config.yaml
n_layer: 18
d_model: 160
n_experts: 256
experts_per_token: 8
d_expert: 32
d_shared_expert: 0
activation: "gelu"
moe_layers: [0, 1, 2, 3, 4, 5, 6, 7, 8, 9, 10, 11, 12, 13, 14, 15, 16, 17]
router_score: "softmax"
normalize_top_k: true
routed_scale: 1.0
balance_loss: 0.0175
balance_bias: false
init_std_router: 0.0151
lr_router: 0.0013
vocab_size: 14696
norm: "rmsnorm"
norm_eps: 1e-05
tie_embeddings: false
optimizer: "muon_variant"
lr: 0.0201
beta1: 0.9
batch_tokens: 131072
seq_len: 512
train_tokens: 779700000
steps: 5949
dataset: "wikipedia_en"
Below are experts of layer 10 (counted from 0) of a mixture-of-experts language model. Rows are named router (the router's row for the expert), down (a neuron's output weights, with its number) and show model dimensions 0-159. Each number is 50 + 12 x the weight over its row's rms, rounded and kept within 0 to 99.
After each expert's rows: a language model's description of what the expert responds to. This comes from a sample of Wikipedia text that the model never trained on.

# expert 23
router:38 49 50 51 56 51 68 71 46 61 54 46 66 64 57 34 52 42 26 57 59 42 54 64 41 48 41 58 50 60 50 43 54 59 61 47 43 66 28 28 63 60 40 50 61 50 55 42 51 48 54 31 48 57 65 40 71 61 67 40 43 58 50 57 33 34 38 67 47 44 31 31 29 56 28 23 44 52 65 36 73 53 51 60 71 63 65 53 48 63 54 45 32 41 41 57 33 51 55 39 49 71 67 37 39 38 47 35 56 71 39 54 63 67 51 53 47 63 33 56 54 53 74 46 65 63 54 46 64 70 70 68 62 40 53 62 27 35 34 46 47 45 40 60 51 45 58 37 43 43 40 65 53 27 37 49 29 42 57 31
down0:68 34 42 56 40 52 50 41 55 32 66 40 46 45 72 39 65 58 36 58 41 61 42 43 34 62 60 65 56 51 24 37 49 62 46 49 47 41 51 41 47 44 49 34 50 56 60 39 45 45 53 45 43 72 65 56 56 43 43 42 55 60 72 49 59 25 56 50 67 68 45 48 46 48 62 31 54 55 49 62 55 51 51 57 70 48 60 39 51 44 38 53 49 64 35 48 40 57 57 61 44 59 40 67 61 56 45 56 64 60 41 63 48 44 61 56 61 63 51 48 31 35 54 59 28 81 57 60 31 36 39 38 79 42 77 49 72 21 56 57 66 41 63 84 51 48 62 68 38 46 65 40 35 52 43 51 60 25 63 35
down1:66 72 53 55 41 52 33 41 32 46 45 46 29 41 44 60 65 31 44 32 40 48 69 30 58 56 75 56 74 30 44 50 57 47 45 46 39 49 26 49 58 36 33 35 56 35 48 56 41 34 53 52 49 45 71 60 48 58 50 56 32 40 58 49 25 47 55 51 45 31 47 57 38 53 46 48 38 67 52 51 36 57 40 66 55 56 41 49 46 18 30 56 57 70 50 34 57 50 19 43 52 53 68 51 54 40 45 49 60 28 42 15 30 63 51 37 67 39 58 57 62 24 48 50 64 60 55 56 50 65 50 45 45 44 66 55 43 77 41 55 47 62 68 55 68 46 61 51 43 65 44 56 45 43 48 62 37 49 47 39
down2:50 41 61 38 38 43 60 35 65 32 63 58 61 66 59 33 59 56 58 66 37 35 47 36 42 37 61 37 55 70 55 57 59 30 49 39 49 41 54 51 52 58 54 44 50 42 41 24 65 43 52 50 40 46 52 66 40 50 43 43 35 57 66 41 51 45 62 32 71 62 57 46 33 58 71 63 51 67 60 49 48 67 35 20 40 56 45 44 53 65 67 47 48 54 41 48 63 52 40 58 47 66 50 35 57 49 27 68 71 25 74 45 47 46 68 61 48 47 49 66 62 55 36 48 47 42 60 58 61 53 47 34 37 46 33 51 68 58 69 79 50 60 61 46 62 49 32 70 49 54 79 64 31 66 47 61 61 47 57 70
down3:42 67 45 44 48 52 41 68 72 53 53 81 68 65 52 66 50 44 50 58 39 26 49 45 52 47 50 68 30 48 48 55 52 51 34 43 54 46 36 52 68 28 41 67 59 29 47 41 46 46 40 34 56 68 31 41 43 59 57 44 43 32 41 38 37 52 29 67 55 56 34 38 40 66 64 70 45 57 34 69 47 59 46 77 47 28 55 65 77 51 45 52 58 31 49 44 66 49 35 50 36 51 50 71 48 47 68 37 38 55 66 50 65 34 59 38 63 48 62 42 33 49 72 39 49 38 48 49 65 64 35 41 49 46 49 55 74 44 50 61 65 48 43 41 48 58 51 45 65 64 59 62 23 41 46 44 37 41 42 41
down4:60 38 49 56 51 55 50 49 51 45 54 52 77 42 49 51 50 65 47 50 39 40 36 40 63 50 73 47 41 50 56 35 56 69 51 55 56 54 46 51 48 57 27 46 53 51 69 54 43 63 54 40 69 59 37 53 57 78 44 61 29 51 60 67 38 58 36 55 42 74 46 59 57 58 48 53 55 45 41 44 63 34 60 46 47 65 78 49 27 41 43 51 38 54 48 58 57 68 43 67 57 49 56 40 49 40 57 45 62 53 60 47 51 59 60 38 51 46 44 40 62 57 92 46 55 26 59 41 44 46 56 56 58 35 53 60 44 32 48 57 55 61 16 53 41 67 43 47 52 21 48 04 73 62 41 35 27 43 35 59
down5:33 60 56 40 73 68 57 48 43 45 36 45 58 59 46 71 46 38 59 35 37 79 43 63 60 44 39 40 47 57 32 37 63 37 42 47 53 44 63 39 43 57 45 39 56 36 52 63 65 55 54 52 57 36 68 67 55 32 35 45 45 48 69 58 33 51 58 59 51 53 25 23 52 55 30 51 27 31 86 61 51 40 58 41 65 68 64 66 42 40 45 47 32 76 59 49 53 40 51 45 33 72 51 33 30 41 63 54 33 44 45 54 61 44 38 49 49 47 39 56 44 66 50 43 51 52 62 57 50 51 53 58 58 25 49 68 47 26 38 39 56 42 73 59 50 58 48 50 31 34 50 48 42 42 47 72 48 58 52 64
What it handles: Abstract or locational nouns and word-ends right after the or their, plus table line breaks, such as the right to, the surface, the end.

# expert 7
router:49 65 59 59 54 50 43 25 60 54 47 25 46 58 43 79 49 51 50 32 64 61 50 65 46 49 62 31 47 39 48 75 58 36 30 39 34 28 63 57 40 49 49 41 59 62 52 42 68 39 37 53 61 78 41 49 41 47 43 56 56 47 37 39 40 35 33 36 57 26 51 61 69 62 47 61 37 45 45 45 74 62 54 57 46 43 53 53 55 42 73 42 20 64 75 68 54 34 66 37 46 66 56 63 46 48 64 44 65 48 40 68 33 65 43 46 51 38 51 57 59 72 49 25 51 51 57 54 65 57 57 34 54 62 40 63 57 46 64 50 50 45 59 35 55 47 57 67 34 34 35 46 66 44 45 33 47 50 68 57
down0:55 40 29 51 58 67 71 43 30 31 62 62 62 42 57 30 50 39 57 38 52 42 46 28 52 57 37 43 62 48 37 34 58 40 43 49 46 65 61 41 64 50 39 51 27 52 26 60 75 26 46 59 37 61 60 67 55 44 65 53 39 47 39 65 70 60 71 57 57 48 38 53 45 49 58 66 56 60 55 48 27 41 67 63 66 48 48 56 64 51 61 67 28 74 31 42 49 46 64 31 58 61 45 38 30 72 69 52 27 36 59 60 54 51 70 42 66 50 21 41 58 59 54 45 51 52 42 55 37 59 39 64 47 56 49 37 49 47 51 49 24 52 49 51 43 30 48 44 44 42 51 52 54 45 44 58 34 49 47 23
down1:41 38 56 47 51 58 43 69 54 53 73 52 42 70 24 71 61 32 56 60 42 54 33 50 59 43 38 69 53 61 40 37 35 33 50 67 51 46 56 59 64 51 43 54 32 35 68 50 49 55 57 47 64 74 59 42 41 65 48 66 59 42 45 76 39 41 64 38 55 30 73 57 63 54 27 54 31 58 58 67 57 54 24 58 64 25 39 39 60 56 44 53 42 64 58 34 44 69 45 40 49 60 62 60 33 41 46 57 60 65 53 48 52 60 55 33 61 63 35 49 58 71 47 28 36 70 58 49 61 49 44 70 36 66 46 49 48 59 45 47 41 74 42 45 29 51 53 52 53 47 53 45 51 61 40 78 55 55 65 61
down2:86 51 52 43 69 57 37 48 61 63 53 67 46 63 56 61 44 37 36 49 47 46 47 65 44 68 36 39 56 51 28 59 43 32 57 66 59 59 61 44 44 46 57 58 54 37 53 33 50 58 46 52 54 78 62 52 43 63 53 59 39 32 50 32 58 55 40 65 38 53 28 54 53 73 69 53 63 70 57 50 45 43 64 41 43 38 38 29 51 43 66 40 47 74 39 55 54 31 43 41 43 63 58 43 35 59 50 40 65 48 47 72 51 48 46 47 49 57 41 42 50 70 43 43 36 58 62 55 68 37 59 61 58 53 15 57 58 52 56 48 49 44 83 24 48 50 40 70 62 46 27 69 45 35 52 25 60 49 53 44
down3:47 55 66 53 63 42 37 29 44 50 31 68 59 65 50 46 52 53 54 42 48 64 63 65 43 49 45 46 35 35 32 62 47 32 42 52 28 59 47 62 45 70 44 40 68 42 43 45 63 57 47 51 46 57 63 51 36 51 28 32 60 62 51 52 55 37 40 70 64 38 68 38 50 45 53 63 61 35 39 64 46 52 50 41 46 47 33 30 58 23 56 54 43 41 64 51 45 41 37 39 59 57 62 55 60 58 46 49 64 56 34 62 46 60 39 60 69 27 46 53 76 43 32 44 52 22 56 33 67 38 67 64 64 63 35 67 43 52 59 51 41 50 65 38 37 61 33 20 50 30 56 36 60 51 36 58 46 37 38 77
down4:64 59 32 48 68 40 44 50 52 46 51 80 45 41 35 61 54 41 43 45 36 41 46 52 60 34 58 48 74 42 58 37 58 51 46 59 55 39 73 54 35 77 35 45 61 57 34 58 45 52 31 53 60 42 53 41 68 45 49 46 53 44 72 39 68 38 37 34 60 49 56 44 47 49 54 59 53 67 42 69 45 49 52 59 31 57 62 40 48 34 25 51 50 48 48 74 40 42 22 49 26 57 56 47 41 71 68 46 56 71 58 55 51 43 42 61 63 34 36 37 62 62 44 81 38 58 44 65 32 42 41 57 55 60 59 54 37 21 38 54 24 55 74 41 58 61 56 44 57 47 47 68 59 37 66 66 55 54 49 57
down5:38 45 40 73 57 36 41 30 38 46 31 50 75 74 44 59 58 39 52 48 45 35 62 58 56 54 46 56 22 50 62 46 54 71 72 53 65 51 52 57 46 58 40 08 70 68 47 47 47 40 39 35 37 70 60 61 55 52 38 60 57 36 51 37 51 41 51 47 38 60 44 55 44 37 48 48 40 41 59 63 51 40 30 54 57 43 43 48 45 60 33 24 39 50 46 44 53 36 49 54 43 48 72 66 57 55 53 36 54 54 59 59 62 32 54 50 41 58 22 52 45 62 53 33 45 72 49 38 64 52 50 62 47 39 45 59 65 52 49 69 43 30 57 27 47 45 61 21 32 60 47 43 71 46 44 37 43 55 66 27
What it handles: Modal verbs and the infinitive marker before a verb, such as would, will, can, to; also subject pronouns like we, they, I.

# expert 63
router:30 49 78 42 62 61 62 69 44 50 62 57 51 50 31 40 36 56 66 41 46 57 52 62 72 60 59 51 73 55 46 54 44 42 30 58 53 56 46 51 66 54 69 55 40 41 39 43 36 39 63 43 58 26 48 45 66 61 41 64 59 59 35 60 37 37 65 49 41 60 63 43 43 49 71 49 49 29 71 60 51 50 46 69 64 50 45 62 37 29 43 53 48 66 40 56 71 57 54 45 54 64 61 56 38 51 47 33 90 36 26 50 31 46 49 50 54 44 31 44 51 30 65 59 47 53 55 47 50 18 62 53 73 58 50 74 60 55 45 52 61 35 61 62 53 56 45 46 55 37 62 65 24 64 57 51 42 55 49 52
down0:35 51 64 57 61 36 58 56 48 69 63 30 72 40 63 59 52 42 34 57 40 20 69 49 56 44 42 51 42 67 32 41 71 55 31 57 35 38 39 30 44 36 36 57 49 72 55 60 76 40 51 52 43 44 36 38 50 44 38 58 39 38 57 53 55 67 70 49 37 53 32 42 44 84 67 32 40 55 56 40 43 34 57 65 59 59 55 50 49 56 37 51 47 65 61 50 33 41 65 25 57 39 54 59 53 60 33 46 57 37 31 36 57 39 30 39 50 56 52 56 44 42 58 48 51 60 42 38 48 36 42 43 44 65 57 50 32 44 40 54 41 37 55 48 62 32 52 47 35 44 43 52 27 71 57 25 48 59 74 62
down1:55 34 38 53 58 45 45 37 46 38 49 49 46 43 58 55 49 54 51 61 52 25 28 59 59 56 70 59 36 59 54 29 40 43 36 27 55 35 63 50 56 41 49 56 40 56 47 64 31 78 52 70 45 75 16 65 55 59 54 53 34 74 74 44 45 45 62 50 62 46 44 48 32 38 17 31 57 58 35 50 48 55 41 47 34 35 40 27 44 60 46 38 59 68 57 45 45 37 45 40 52 29 41 54 51 45 44 45 59 66 56 53 56 29 44 43 53 78 36 59 33 35 50 41 46 42 62 60 55 47 48 61 53 26 35 53 43 60 55 63 37 58 41 57 40 44 48 41 34 41 52 28 44 55 49 38 35 51 27 58
down2:54 46 57 45 73 50 36 58 46 42 38 70 26 60 49 52 34 43 53 48 61 57 46 51 46 36 55 47 51 57 61 53 45 71 12 60 61 67 44 44 59 38 67 51 38 31 40 31 57 48 47 74 26 56 56 26 63 68 29 62 62 55 43 50 34 46 61 58 45 42 46 53 39 50 31 49 67 30 51 41 51 25 45 60 50 32 54 63 48 45 44 48 46 64 52 57 77 48 51 59 47 37 75 36 35 48 43 36 53 39 62 56 42 54 51 51 49 59 85 65 43 49 61 80 59 48 57 44 40 63 46 53 34 47 43 38 54 62 54 57 60 44 39 43 21 47 50 61 40 75 69 53 39 60 57 38 52 46 41 56
down3:56 65 38 72 45 36 29 34 65 57 56 49 43 38 48 41 52 38 41 35 47 63 50 46 59 41 66 48 40 56 44 51 26 70 57 56 59 56 59 41 46 49 57 48 50 50 53 37 38 51 29 50 41 55 56 50 42 48 43 76 42 72 56 67 32 24 30 49 64 60 41 26 60 47 39 56 67 74 44 52 48 57 43 45 55 61 51 42 56 70 57 37 53 52 63 50 38 36 41 46 57 62 43 61 39 48 48 60 14 61 47 63 55 59 55 63 49 61 22 13 73 51 66 39 37 47 38 44 34 41 45 44 48 81 62 45 43 28 71 43 57 44 42 39 56 45 54 48 64 43 47 26 50 63 57 57 42 51 43 61
down4:75 41 30 39 47 44 60 45 62 52 42 59 33 56 57 41 56 49 13 54 75 37 47 52 47 36 45 37 45 33 46 46 67 54 55 50 73 48 53 32 46 36 40 58 82 59 68 32 41 40 46 48 52 56 69 41 48 66 33 57 40 47 56 26 37 60 54 34 54 63 48 48 67 28 45 38 53 60 64 63 58 56 47 60 46 54 39 52 45 64 22 64 57 27 64 44 39 45 46 26 55 33 39 75 39 58 53 49 55 54 55 36 31 47 34 52 56 37 42 52 42 73 28 44 57 58 51 62 49 47 57 52 44 40 39 39 50 57 45 25 54 79 58 43 57 35 37 50 49 44 43 53 38 44 44 44 57 71 39 51
down5:41 35 42 44 44 67 48 28 45 33 40 49 58 46 52 30 47 46 45 46 49 51 48 45 27 43 23 49 31 56 73 64 47 63 60 54 56 27 64 48 45 48 27 73 49 71 43 66 54 33 63 43 50 42 55 35 51 51 74 38 43 53 41 51 45 59 44 49 84 55 49 54 58 32 52 48 64 79 33 46 59 68 56 75 60 61 41 45 57 38 68 38 47 62 49 39 38 33 50 58 59 42 41 48 64 62 60 56 53 65 39 56 52 66 50 50 54 54 52 60 53 29 18 43 36 53 56 43 55 70 49 32 56 43 65 64 54 47 51 51 53 54 80 42 52 43 37 32 37 74 61 45 59 42 35 58 46 47 56 71
What it handles: Line breaks, == heading markers, and words in census demographics prose, such as "Of the residents", households, median, land.

# expert 49
router:58 49 40 58 53 53 48 64 18 59 62 27 45 54 31 60 73 40 43 51 54 35 43 35 58 55 47 56 43 48 46 41 37 47 32 49 56 45 30 46 60 52 37 42 74 48 64 65 47 42 53 46 52 66 40 19 49 39 56 37 37 41 30 58 36 60 45 35 38 40 33 45 32 44 38 68 39 69 43 52 51 56 51 41 32 52 68 61 51 46 36 69 45 53 24 61 39 66 60 42 32 39 57 59 44 60 65 57 48 31 46 41 62 42 62 34 61 49 61 50 26 54 65 64 62 39 77 37 59 70 35 58 70 61 47 64 54 44 59 42 51 55 55 43 59 55 46 61 69 46 52 31 70 35 34 62 49 41 56 32
down2:44 54 26 50 18 40 60 47 52 37 32 36 55 41 28 43 41 56 52 54 41 41 51 61 43 26 61 55 33 48 51 61 39 73 58 66 42 69 36 64 65 53 47 51 42 49 23 57 43 52 32 49 42 40 48 47 56 63 21 40 62 50 42 45 27 58 45 56 74 49 44 46 64 52 33 29 43 61 58 38 63 56 47 44 44 56 54 55 29 52 57 45 64 74 71 69 54 43 52 60 62 80 65 45 69 37 56 38 47 57 61 38 57 61 54 32 54 58 56 46 55 50 45 58 40 28 44 44 53 58 39 46 52 54 58 62 42 75 38 45 71 62 48 53 46 48 35 38 46 42 33 73 70 40 66 48 39 38 35 59
down3:60 52 63 61 48 32 38 46 66 49 58 30 50 70 36 57 49 57 41 37 57 67 57 47 61 52 65 45 64 47 71 45 52 51 37 46 60 51 53 60 40 72 43 65 54 48 64 50 40 44 54 42 56 51 35 40 56 36 51 51 40 46 40 55 83 56 52 26 24 50 42 58 56 33 40 63 50 41 40 33 41 43 15 66 42 75 30 28 54 42 48 47 54 49 56 43 36 38 41 57 72 37 65 49 65 38 45 38 58 52 57 71 50 73 70 48 48 29 55 43 62 66 52 49 39 36 70 57 45 68 68 49 51 48 63 45 49 29 66 27 52 41 66 51 41 43 58 30 16 57 51 48 62 49 51 47 45 59 57 52
down4:55 57 49 45 56 53 57 48 49 54 40 71 67 62 48 41 57 46 68 56 47 61 61 90 53 51 49 31 64 39 31 50 45 67 47 42 51 57 47 23 69 72 29 27 37 70 64 52 41 55 42 56 54 58 71 55 57 42 31 36 57 74 44 55 58 65 48 54 34 46 38 61 63 56 55 59 66 40 60 42 37 47 63 56 46 52 50 33 46 28 44 44 57 57 50 49 32 37 57 53 61 54 56 62 39 38 45 44 39 41 58 56 53 42 52 52 46 49 41 52 45 54 58 59 61 63 50 55 40 46 62 46 40 52 29 49 62 00 37 43 51 54 50 63 48 49 68 23 35 31 54 44 68 24 51 47 59 48 56 54
down5:54 25 75 38 63 65 38 52 54 58 64 67 63 51 64 33 52 47 48 64 31 57 31 52 50 59 51 74 32 33 49 69 43 51 54 46 61 59 59 64 51 41 67 32 26 67 63 58 33 44 42 61 38 57 74 71 40 54 34 51 49 76 51 53 38 48 56 72 54 61 61 45 55 52 53 59 44 52 43 71 58 49 55 58 54 63 32 43 81 66 51 41 63 58 27 41 46 55 45 61 46 50 45 45 43 40 48 41 50 66 38 64 52 37 44 41 33 51 31 67 45 58 55 49 44 59 45 47 52 51 36 43 51 46 66 48 50 59 18 39 77 49 76 60 50 43 45 36 45 81 55 48 35 66 50 48 56 52 51 49
down6:21 57 53 71 45 32 43 43 46 46 52 68 67 58 49 51 57 33 39 50 62 59 49 37 62 51 50 36 60 55 56 46 38 53 61 37 49 51 45 39 50 65 37 60 75 56 34 55 44 66 42 66 48 27 41 44 36 66 58 53 49 46 53 54 41 58 54 67 50 60 49 58 59 51 54 47 45 49 64 42 45 22 50 49 50 55 67 52 47 33 33 32 25 44 65 40 20 49 35 55 44 22 38 53 45 47 66 58 39 63 56 43 48 37 72 79 52 49 68 57 45 73 42 50 67 77 49 36 55 47 36 62 43 67 50 68 52 16 58 37 47 66 46 47 82 38 54 42 51 53 54 48 43 47 63 47 33 48 45 61
down7:52 39 56 46 36 29 44 44 81 40 42 34 42 64 29 46 50 57 52 53 54 53 66 54 39 53 67 60 49 83 54 52 46 44 53 61 76 62 60 47 65 58 44 47 29 58 53 49 51 51 63 43 41 48 41 57 55 32 42 24 52 26 55 44 56 43 53 57 41 50 36 68 48 51 65 28 33 28 62 68 50 31 15 50 61 59 74 43 51 68 36 44 59 71 41 50 40 39 42 25 58 57 57 43 41 66 47 45 46 35 45 50 45 45 47 71 68 59 65 61 48 53 52 46 46 42 61 68 56 39 58 53 59 54 45 46 57 28 71 51 55 66 59 56 28 40 58 46 24 56 51 36 43 36 40 50 58 55 67 44
What it handles: Pipes, list dashes and colons starting entries in tables and bulleted lists, such as "- 2020:" items; also the in prose.

# expert 48
router:45 50 60 59 75 59 57 67 48 50 48 65 39 47 47 14 69 54 38 31 44 56 21 63 44 47 49 60 41 55 58 64 67 52 77 50 41 34 37 54 52 19 41 32 55 63 69 52 54 34 61 67 39 57 49 50 53 50 45 61 45 38 50 48 58 62 35 35 37 44 51 79 49 56 52 66 40 88 40 56 60 50 40 50 41 53 51 44 71 43 48 34 73 37 35 53 47 35 33 49 46 52 62 57 46 46 48 47 45 45 42 64 65 28 34 65 41 63 44 59 55 48 34 42 42 72 57 57 40 40 52 40 55 44 48 44 52 47 53 55 54 24 63 54 46 32 58 49 28 59 54 67 47 45 74 38 50 59 64 43
down0:62 51 55 37 54 30 48 49 28 56 54 46 75 42 36 56 60 48 53 47 37 47 52 55 58 60 48 59 65 44 84 58 37 42 60 43 48 48 37 52 66 39 58 45 69 46 75 42 40 55 52 55 23 48 49 25 48 59 54 44 26 53 53 45 54 50 68 33 61 59 57 55 42 69 44 49 38 41 57 29 53 26 44 36 37 60 39 40 46 43 53 49 43 55 66 36 41 52 40 51 62 61 74 67 54 51 57 48 55 42 61 68 23 25 52 64 64 42 49 50 64 59 56 32 41 62 46 56 42 50 59 54 48 48 43 54 54 06 36 73 67 67 78 34 46 55 56 53 57 42 44 45 53 39 48 66 46 34 33 49
down1:57 53 40 26 40 69 66 52 60 44 50 53 34 46 49 52 51 66 43 51 25 59 46 66 43 32 68 53 70 46 50 37 40 58 54 37 55 66 60 49 49 53 53 58 41 45 25 56 48 29 42 50 38 57 59 31 50 61 33 42 43 58 47 60 57 65 49 39 40 58 47 61 38 51 50 65 36 42 56 48 38 55 63 65 59 58 54 59 58 63 44 49 59 39 48 38 64 40 67 22 57 36 54 72 51 53 48 34 58 57 58 44 45 57 28 43 48 30 38 49 63 39 57 47 67 48 60 53 78 45 47 53 79 59 53 39 46 00 30 51 55 46 44 45 71 33 43 29 56 42 52 34 45 57 60 48 46 39 36 54
down2:56 49 35 44 50 50 45 68 54 68 51 25 41 64 41 45 76 54 70 45 27 58 40 58 46 70 37 42 36 26 50 33 46 41 59 39 61 37 45 49 41 62 38 55 40 49 40 38 55 59 42 78 51 47 63 67 42 68 46 36 47 41 30 35 58 71 45 50 53 40 45 31 41 65 44 54 57 51 62 60 40 48 47 74 41 45 35 15 60 39 49 35 49 59 59 36 36 63 40 45 60 48 47 74 62 42 65 65 40 52 59 65 56 43 68 68 32 43 37 38 41 68 66 50 48 64 55 52 54 58 42 49 65 39 57 77 50 37 36 83 40 42 42 53 51 44 51 42 34 53 61 50 42 56 49 63 60 42 39 37
down3:34 44 56 53 54 70 55 58 57 43 44 34 48 53 64 69 67 66 45 54 68 51 41 60 38 48 41 53 72 30 55 51 62 56 54 44 60 49 70 37 50 63 61 61 44 64 48 47 27 51 61 58 26 66 41 59 53 48 57 45 45 44 45 53 29 39 41 43 48 32 57 62 37 54 59 49 60 44 59 34 56 42 60 41 45 49 49 50 37 48 52 24 37 71 63 54 34 50 41 42 56 57 53 48 66 41 41 53 37 52 32 59 71 49 39 61 64 47 71 46 40 44 50 58 60 56 63 45 75 54 38 41 41 45 51 56 54 98 43 44 29 37 63 35 48 57 42 43 59 24 39 25 28 66 73 73 68 59 51 46
down4:35 70 51 52 48 60 51 64 66 62 55 39 51 43 46 61 59 43 59 60 42 68 52 59 30 41 58 45 35 35 60 64 38 53 74 51 54 48 37 55 53 50 36 44 75 44 23 44 36 47 49 57 50 40 32 45 37 70 44 40 71 48 40 61 62 39 33 35 54 51 49 40 62 58 69 45 43 68 58 46 48 48 60 36 36 55 40 64 52 58 41 64 45 27 24 54 54 55 42 49 78 48 59 65 71 62 50 59 42 28 42 47 70 66 42 41 72 36 57 57 53 76 44 62 41 71 35 45 65 69 59 61 62 28 53 63 47 25 47 49 61 55 71 48 54 45 61 58 39 35 62 63 35 37 50 40 40 53 40 56
down5:43 59 50 43 45 50 62 65 70 66 55 52 65 45 51 57 52 43 56 52 58 52 44 72 35 74 60 51 34 48 54 62 24 49 56 51 51 50 52 39 64 59 54 50 45 30 68 70 40 46 32 58 64 45 39 63 45 63 57 50 51 45 46 41 57 41 37 31 30 52 52 53 45 51 67 57 53 39 45 51 45 55 44 53 41 61 51 66 48 39 59 55 46 49 56 53 41 42 70 63 39 34 70 41 49 36 58 61 30 50 49 67 34 63 57 53 91 47 52 35 64 42 73 44 66 72 43 39 58 55 49 54 69 46 57 56 69 29 37 54 74 57 77 35 30 48 70 27 33 85 56 49 32 58 46 55 45 59 52 44
What it handles: Letter pieces inside rare surnames, taxon names and transliterations, e.g. Bre-un-ing as species authority, R-ip-iphorus, N-ames.

# expert 61
router:66 63 45 70 42 62 28 60 69 44 44 70 51 65 46 46 47 40 42 52 60 50 50 53 48 61 41 58 45 79 66 50 53 67 68 63 36 53 50 52 55 53 62 41 49 55 38 46 63 51 64 20 30 55 47 51 70 52 78 63 64 59 51 38 61 64 53 60 36 60 34 72 55 57 38 37 34 60 62 47 44 45 44 46 42 42 50 42 54 43 25 50 62 54 69 37 38 58 46 58 47 30 60 36 38 57 75 58 80 36 52 47 44 45 44 65 51 43 23 48 46 46 40 51 32 48 46 49 34 62 58 49 62 51 40 62 57 40 52 35 28 49 40 41 66 58 30 48 52 55 73 67 34 53 29 37 29 56 56 35
down0:33 74 49 47 40 42 38 49 50 69 66 49 49 50 55 47 70 51 58 51 48 42 46 26 57 45 26 44 45 74 67 52 54 64 35 38 28 42 65 38 63 51 48 65 34 39 35 48 31 60 46 40 51 59 32 61 64 37 75 49 41 60 50 56 34 48 65 45 46 40 33 47 58 52 72 69 39 46 48 51 69 56 25 44 55 58 47 41 35 21 32 47 79 44 62 44 49 43 41 42 40 40 67 52 66 70 49 52 30 54 45 32 50 52 40 53 61 54 63 76 59 57 44 55 55 53 45 51 59 51 57 28 46 52 42 45 78 61 39 48 57 50 58 36 50 46 46 17 56 49 53 70 57 59 32 38 61 68 52 55
down1:34 48 58 19 52 57 68 40 24 69 43 57 65 53 49 56 26 43 37 56 21 51 56 70 30 40 62 52 51 31 60 42 40 42 41 48 54 58 31 34 51 52 38 40 45 47 51 59 38 48 62 42 54 54 64 37 53 57 35 48 46 38 54 52 48 25 39 47 70 42 49 24 55 40 54 52 74 55 50 51 70 62 60 60 72 55 33 63 53 44 61 36 45 50 28 54 42 28 52 50 62 76 42 36 53 38 33 47 24 48 49 56 47 60 54 45 52 58 69 51 64 56 40 50 67 40 33 53 71 35 55 42 46 48 55 40 33 45 46 69 52 44 51 59 46 24 72 59 61 41 40 47 59 33 53 64 49 35 37 36
down2:57 51 40 56 51 53 35 57 46 69 65 50 21 43 53 55 52 55 49 35 50 56 46 45 50 45 64 49 36 37 40 40 66 70 48 29 51 38 78 78 62 38 44 63 58 47 29 61 50 60 58 56 36 56 09 59 39 51 65 72 50 59 41 47 43 41 57 53 47 41 54 60 41 58 28 58 45 45 39 60 53 38 65 63 44 41 50 39 46 43 64 79 50 65 59 44 45 42 56 45 57 23 70 52 71 65 39 49 27 60 39 35 47 36 63 54 58 36 55 39 43 43 71 56 31 49 46 18 53 61 49 46 56 57 61 30 53 61 64 45 45 57 60 34 72 56 42 40 48 36 49 57 56 43 60 60 69 62 63 51
down3:65 41 59 75 55 21 44 67 55 40 44 66 63 36 49 39 61 57 57 46 69 49 55 57 46 55 16 60 30 77 54 54 53 62 65 48 41 59 74 50 50 75 50 48 51 50 53 38 52 27 50 47 50 35 63 45 52 63 62 41 69 58 46 39 50 71 53 59 50 63 68 74 59 64 67 40 42 42 61 32 26 41 35 60 36 64 62 27 52 50 40 41 60 49 49 44 53 59 45 55 51 35 50 84 50 60 55 54 65 49 53 54 35 35 46 55 58 62 50 53 55 59 28 39 40 73 37 58 32 56 41 56 59 45 41 61 52 28 55 51 32 44 48 42 49 53 37 33 70 56 43 40 46 67 54 45 52 56 70 49
down4:57 60 59 70 53 51 61 35 59 35 53 48 35 71 45 44 52 79 36 65 37 67 44 29 67 42 49 44 49 73 30 29 54 57 35 50 57 43 49 55 56 72 39 64 52 48 45 38 42 43 55 37 50 58 45 59 49 50 50 45 43 61 49 40 64 47 51 61 43 71 42 75 60 56 53 53 26 42 50 40 74 57 36 40 38 43 49 58 22 40 47 49 49 51 43 50 45 38 37 51 41 37 46 44 66 73 65 52 76 49 67 45 57 27 48 43 43 57 44 59 64 64 38 28 53 67 45 47 45 56 56 42 72 59 57 40 53 15 59 52 43 49 40 47 69 54 77 49 40 65 52 37 55 61 73 37 59 54 74 57
down5:74 54 47 62 67 55 45 46 44 58 55 40 47 47 51 50 53 81 53 62 62 42 63 11 51 43 57 48 33 63 48 51 69 77 72 42 46 46 50 33 42 25 40 50 58 46 52 47 37 36 40 46 44 43 45 54 39 51 73 52 37 46 45 67 40 55 65 45 52 35 49 63 55 72 68 62 34 59 49 56 48 52 52 57 41 38 51 46 46 23 52 60 56 47 52 72 40 60 31 62 72 36 52 65 60 50 57 68 93 62 30 46 57 49 53 51 37 47 40 57 49 43 41 52 47 60 33 61 45 58 54 48 58 51 72 55 68 65 43 34 53 68 67 50 58 45 31 57 46 52 55 38 69 53 70 32 42 56 57 57
What it handles: Capitalized words and word endings inside names of organisations, awards and titles, such as National, International, Historic, Collaborative.